Below are experts of layer 3 (counted from 0) of a mixture-of-experts language model. Rows are named router (the router's row for the expert), down (a neuron's output weights, with its number) and show model dimensions 160-319. Each number is 500 + 25 x the weight over its row's rms, rounded and kept within 0 to 999. Numbers have three digits each.
After each expert's rows: "comes before" lists some tokens at least twice as common just after its tokens as in all text. This comes from a sample of Wikipedia text that the model never trained on. Tokens count by the router's weight.

# expert 69
router:559489457461490549502490494482508469517530469495478500525517539479472473452473536460519495515532490519500506484518456483495484528497492446496450516460481518523481530504476513548461493500502485497534486496462494545500483516531533524489526489506479496448485473497485515455522508522477490485496531517481510497530500457497521499503538517483501526476535525494466469515485527519490517504538498478510510526472519543490518552533510494479461491488526498526515514489524507508491507512466501
down0:509502495517489493490488503480532534478489516461492478465453480465525513510516452532486512550474530500525473525521528464479468522513528503484522534493504474487481482487492532460476466512470516526501504511489538498511464462520512512495522443488555521508499508487492450488525507489491458524534482473477506481448450522422534559521523498496476524492475496524494509493507531491458516511494515489543468536525505479530476496496481485519505522461489479498530522486494507511476504517471488
down1:530499496492525469504499426502469503489482499495453537550530528488521486557545494521480511482497529495456509505479527453485528482530478523475530519479478532463487515457503486520493498513514497493503563504495511572506495504517474510505484487468530510506562475466467486540518534495536514497509487518507518489520532536512540540537509510457516500515521490475513533476464502486463504500518472539502486513517447501477525489493489479493533491481542503490493510461491522552509502486490523
comes before: " |", "–", ".", ",", "0", "9"

# expert 119
router:534503490540438535529504480495520512515468469538509506468484528483467461530518492488491465484509464542495548522526510485481529500448475509577509486459499500525488523531505486508507510510538493505516466528518484519465494571521493533493466476451497530490487487477513461482489458482483457527479496507489515530485521498507535491520501546488520467499497549511463534507512515534508529487505494481481435466528470519532477521528554460546497474532523486504497517480515539480557520496534488
down0:468532520441470508469530507527478501502519503515516499548471557497518511517486508452491476482515506482463492541537464498543523496525480506448471529484488519474503478525490487553503469489459516490574528499472527473452479485472530482532569526521502487493511554512528505522459505515505509502491532470478485506512500536466488517530505523444507487486505482489446461542511505490516494489455504502523530504489529517498527474470503529506504507530493497507486493472511514516467539486557503
down1:424522470519476536493520506472514444482491496500526506491526538471500467496492502527468472459492517511526526472452517492498480486524531538497547494449508488511510507486490497463506530514536551495484519508475513510473560536490488502507449466465506467544473519464508528525520483535466535502555539510492502492498520543512520503524476470504506513520513486558516499503504485513456505505508528512493508500494509494501532490457505491533479490510492468510483493509508484512475495541537531
comes before: "0", "==\n", "′", ":", "==\n\n", "5"

# expert 105
router:544475472474485541519501492480514476507518502484469470524509548497494480453464533459509477515539490490489509500508467482492513532488515433476458492458469507520477516521461514555477492510463502512521502503472495548532489483535528514501542487499496491451491472488513519476503508506484481499494524489497500486493502474487500495501529524463504500476534508503494473524458500509499520499547503487507516516473535532512530570520514474498469476480511509524483518518506504520502512528444486
down0:485521471500542534451502480525500478504494523496519490524493501505509482514489519497515510508551501482549513509517506510511516440460546530568489435495506507486509496484473510493512503473509519482516495486489499480524504486488522505486456500500547493491490487543519518458497475508567522468511484496523481500453514497514473472524499466518532525524503500490477466478496507445460492481497495492507486491482495544567535465471498494466510516492460528514492485493503508552540512469499498
down1:531537499519484427502511524489511468462473508524488502518572497503487492468478513490470538532555514505502474481448477484474448493488521494489515504484483528495482500529515479482496552523461466468471508493524484499504475522514514497511508524472485504492515485511513503515535528463475546503525497508484502447528488532556519455455522485550516482509567526530523480485483495498525543523505504482502510513463519481519496483490531510482453490494497477493494487521485531511498482516532514
comes before: "-", "==", " The", "The", "===", "In"

# expert 122
router:535477448471504524503490475503524490500519510466457468520520536479489496453493520478524504504571510493509504496500475455497517509521470446483451539452467516511480513522494526538501502508519502481529480478480493538485466498519513512494505516506502472454483499473504515486517488510452502505504512531495516516498514455492531486486529489479500493510524495507485448517466499493493516494542506464513489530482528517504507532491516497516488465465504512531532527483465484508484485498463493
down0:483480523526510520462474461518505481499479512487481457501513495536546493502519480497478508466465474522539501534513521497529497549518486520504587544492474472492500485517479522474489562453491490484501523446479515501458480483500510520516457488490512499514507531489480545493541545503486502485515525544495503524507473497523507489510519512508516460487531536513529503458509514543467481464467496522488515514473497537481432482499490473481518518524461534502496488505515521486488508506493471
down1:471498552527504504451499514534501499511503441473529487510503431497463536520502500532550516527520504474474549456494525476519538558519487501498458489544507508508488536508496493478525508523516486552492453467490544490473498466496478503476546488526489494536474475485517498490481458499503502531534501490493507524505493521553537478481495527453495500526507491490523549462502499504475489487499498511507463459516508500496544503476462515469519495465483488516517518518478444489485467491526464
comes before: "9", "0", "8", "7", "5", "6"

# expert 24
router:556515461465494528516504481495503503542505498527496468534486514497490471459496543460517519531545472511499510489515508498464520506500504433513446493480486509535477534501489493542480498500490514508549512501470473548524474526561528533491509488502500525451522512470475487473509479512480498478530525503484514478515497480492503500530520509487495507478529490486473492518479509495494487510519479464507500537485549530505513555540496491516450506524534470499493508504533504545518467496488524
down0:505508516527498541463551476502555465480511511477511519520512468460526491527508507462523510525521498482456511517512503491546506506460490491465490534519506525473511503481501517531507459519490488506527482501505475453509499476472523499493568520530498548525470539517506495484506508494481453491515499520467514498524498501458486485504473448496527496528453490511486490470496521545530522505503515472510494502509507498532522511493489433476492510548523486536494510540525525499508535505499527
down1:497498486508492535501551489519496510513527507501506451502483490454501543467519501517492455495470481494514494546501451440512474505435470425495503550491477545563464497516506539500503518492458525509464477540553500539495474502521515529514483453517511514461535488446498502523487447524559495520511505505508486544526507499517483492482516485473478502499457526479490523504497464496472493513513495507500479521535473471489493497518484513497487471488469479462499495483493506504494454544553463
comes before: ".", "-", "–", ")", " of", ")\n"

# expert 77
router:539512461480489496495508495494497501505521496478477465524513526472462488462496531465513529521567506501481512497534487490522474557500493426478455518460478527520459516522492500543474469494489503530548500479456488535523475493518513524473530518530489506445506482512489532473510510520481488499487514526492527497516503458509530484501516487462491529497512498521502466504457519511491509495524453478523493517482530541468508565529503484503458493489527517513527511520512507522514524489463519
down0:513536507473512427487454463485514483472536527508494482453504493496495544479481502530524517488528500523476444499510477525516480540492489478520473491488482426465533466520472462483506483495487510526536495468503521500526514478519529529542494491460492498490467550488480503524516483480482519525478472523477453476491490488484478459500559502531499466508509453486476494502497487470473490534485506493541469502528509474515470506434498522480487498512497535518513485495544499544499461507494441
down1:488514497498510506485468524521553466513512482560452505496477514474489518533521523504517545488545480532482487442496494493475535480519517487505415482532519483535499496518467459475518533530499513515501505467531499514505490517498540487510500517503502493483532492537524539519474481490508499516449460505472489499496505520474520488474535502471513553511490470529503529532516519529479484521477486534498492499539481487499475508473502508471535510523510502510526513550514514511493503468524507
comes before: " ", " |", "0", "1", " |\n", "3"

# expert 101
router:493506495490452497524470509511506479555509482527472464470464538491519517494531506463518495481515442467525532503493517482495493505492493482535524498519483506489499472526563533523484496501501501497470508514514482526506532539506523510488498495467499488474472478499485510472528504470482504482468539527466511534529518474550515513536458475446495484454524534528508535525499526537525514500485483509490490524495492513516457549523503518520505554499523533516462487482511500463536463513436492
down0:502493491488505495538544504460485491479473525499566492534547510502517518529508512504504494530498542484477530445496518485520462487453543506478519502488487549492477542473499461479518520508506527489490547457501497509495453495484475480522504477464497547487522494480530482493485505501517499511521520486544488448513510488498539514527505531487529455502493472506434508521519537518525488475515521525465495508495474489469514493464473477503499504481480512529501480531461485477515536495485507
down1:474494481526487453497492490470491540512509547525481518507488520486491496544493494523478494512560431521487540513534502496511523488493514538502514471501518493508494480498498502470491539487554467513487524523520502515485517483534475490496491522499484532485481476473530513468505461515497515510495517524460491514445482522526519470540499483519494483490501514527499547501478540479561490501509491501507509477508512504506465509491491491490516482496452553488464456473517532473522471471496512
comes before: " ", " —", " \"", " ENG", " MF", " information"

# expert 73
router:551486451456479529512498500492523477539511502495468477521507544494474482455486548456515507499554476510496513497509464476483492535483502449473449520454463516514470518532484505550465493500502497502539497501466500545522472506533525514481528489528496515456496484489485520472507519512472493496497537520481515503512503449487531500495529513477504513487531528489489480504472515495501500488551497487514509540496525523490517559536511475487457495482509504510516530491505503520489514519457497
down0:520521499519474460516511497505514504516510496504538480481474500456498514464473484517517494535493471519522522537474475494504504531480518518512489458510476515533503486534515477488488517454512502477484500525481506496511490465509548517553469466484480486483477528493510520473500480476519498503526523516460531502518498533481533546515472540497495499477552505538509499481478560490491498486503529566488511508507482540495547508514478494517505470527506536504481518471490488514530555490481455
down1:510443487486486535478546456443489540496483504502499524550498525557490519480479574470475511523530515519500542515508512521532523469512487516501466524462481466536462492466510496498496476472443474504519484472497530518523505481524510451512513485456535487517518530491462535488501514531479458533518520488511472492531467494516491519517499486515503510463505457470493523490498496481536550516475505534520531488515487471537516485519514501482462480456489498542493490490500532496512533500508546
comes before: "1", "2", "3", "4", " |\n", "5"

# expert 33
router:538497455476502517510487491496506490517518501485466462522501538495474486452476531455518490500548489500499516492526489493479501533496509454500454516460465514517468518539485512546480502491506474498526515510467480540507469494531530523476514487500488479454510476476506531476513507511465485505496526526480519496524513448511518499511514512466496507494529512487457466515476503485492514501546500494507510530502536516495504558518510477490464499454504517521499516483526510529499506527463516
down0:485463480532516499533549510479490507446535482493450465488495502518527472484486522487527496465446505489523506474488501491471514488526522521480463524443441486525503510528510490494449506491519474491493470443490467445466511500512479508462511503473501498539473484466504475503530499522510489496514556500480498475514497497539506483455503499494500497478514475524518470480514449449515503505538537503474493488432524491494472457503531499516497525499459479484480502459496483510461505532512505
down1:477476524524488455517489485526459505532501470490479481531451491514478518540491513502512525528530548513516508510482495468503529498504507485512506485516518461481542538485498484485483480498474541538510535461500517528542534505481450483448492455508526496477515525512502495562501487493502512506501491479497546494480528506498522474536481489501500539493522461525494530526539489513535492501523472448542472498515506469487491536449523469500556478492466460517497500540457535557479521514543510
comes before: "1", "2", "==", "|", "===", "3"

# expert 89
router:518498459458478547502499499491518493532528501502459480497489525467492503448482511456499510479553458526514544515502486476518506541531482443488466545462475518511494517542489513549481483514476496500525513484472494549504500505533538506490520502507464493454498493488508543468506528511484488516508522535487504523523515472493503487485532483474491494458527528516471468504484513506489507487525483498504506540488526549506528567539513468515506470473513529481487519473511495517489514508459502
down0:501489443459467474531478482454478480548509559512450471482456540497542504464465562531513487535489486525527534490479481506501502495487503501483502473504540478530483508500505472517482543523436475499508491493491486492498542524515472501499508531508483558480503527460450499513498507442519487520498518528430513499485536482518508531519501496502471496496497532498497472479445528502543518500501472483497529525492447520499488522491499494492481490465462497496483530503532540480513485519534456
down1:516496510496520501518529456473505522484485507512491492495487499463493522490502529489525502535519520498498497519454522502527463514487490532521530534476500516544513480505523499519496512497486506496503460547509514547431479464513522513496517521505462531525465540470513477476483496481462496542526477488499458532509507470515474499572485512497498509502519527528496503508494506480569466458520515510474480527499504479482555506527508514492516535529476545488475502511495478521487495511465493
comes before: " ", " \"", " —", "°", " MF", " DF"

# expert 94
router:533474472466475526513502491498498490539511489496467482520521552479491472455468556458519495510547491516485507477516456477499488509502508438492452514452477521519471519536475520550467494502483484514527495481442494543515469513526532502483517499514495483449502496483505526474497520512486489502485531510498511512495507452484510519496524500483497512468543512507479480505469515492486505485544493470504493528488532541503524551515523487502483485497515501512524530488513508522501500519461492
down0:502490503514491492484477496512470531544473566494518535527522521485487505530577502490483494529480484562542507546512492496487495517516493481493473514499490499500454527480520483508488511467521507486470478448519508474520518448463487498515494479524541473528489495478527488546494500488511511557514520494521435544522514507492479499482511471490502455522517455489515518504536513489472491492538511494484491519510466494490485498534466502548511480531458473502519538526495497463475525498481481
down1:498509526549497521496476492498490474466477538499490540482457512478524491496507480513565520466502495518442486522514484467479521537518478518444514463489510503485511470485498489475462450465465486510511503477561479504511483514484484505497530525508526527571516522512485483512461541484493490483512516504553484538457501516508486483467513485520481509503497521485518477488475465537480539484501547535475523503512513486512483495457523505517505472489489483478499497506510506492490569517533485
comes before: "1", "2", "9", "8", "7", "6"

# expert 15
router:546474450463484528505495488488518476523512496499482474510527545486489477456469535448523502501568473513502520491515482495475499533492484447492446512456476522522490521535492520553474481518503490510544505505470502549503460502524529518468517496512484491448498486481502518477511522520462477495513521521480517508506507456493522528502521502472485498470534500509469504504474502487492506490547475478511507518495548532501527547536509492503474511482506496535516514485501490524484495506464500
down0:498496540527525509500510529499505526471465493541497530515496516532491506496503512507526492446454493521484498449513471486497456516509498513469484508525544486557504523474507533449466490538535489468500494463515520501485501536474525483522500434550498522495507498509535473529534500553512491495492535553457466496499507493538522484458539515513485492478491502459487487503481484478486516504483501552470494533521536528540507455496470511490491498479507486483436498504486479509496511475530491
down1:470482516459530507458494486468502502494516500487528474518455510490502512519511542443469528493505494491519462520544516516499525489490508484508495476472449502481497491432525493498480485469517556455534483429502492534522577471484522504472504503572494480495495497500475525495547500485553492474497538515528499488479485516526504525514480504499535476486550489501539445529494475491483513515497456498495508509502530569501509539497517482495498499487498548522512507483468506519501522548486520
comes before: "1", "2", "0", "|", " The", "9"

# expert 76
router:488528517517500485514538477502507542474496477529460529526452530454486544477530494484527551484541474537469529492473523501486499493498519532477473466484486489503491462485446539544506494479521492512534476527522523492479482492546481509476505533484527531482535515528459525487496542489497518500453510530502528554549520547466497512517526489492471491484508512479517525526508527479495505497490442512489523458467515511501519515533545485512498507454465459523481482528464533536532512486495508
down0:449499523468487452507459558506462491520525461500552487503533501538503505500493473476499494496503524487524527487492482486517476524519514505526484516543500468507498535484526510531536478520496495506524497510444508545490503522451527517497493510497492533482471479476527491509483517486508513490487501510482519452487556495487499532521455484489492522500545510516492501482480514466500465447495485503507538486506494556523497490466506511506494511525481454498523554503505461463477435511530497
down1:499538508515464452545490448500479482423488489507476461505473521494527517483544515531465501522526500487515496482518526512478475490493543473506555538470520544483536496488504482470475478471506516500479481523475461500481521494481534515511420495504523522525481511500524464470514480491502550516508505496535514500486521463543456483510435509465509491512493499496499510490473490507519446431494506500483512510466477489477521524490477450504507530494511503491486514467491529528511490461525490
comes before: " the", " a", " other", " his", " was", " then"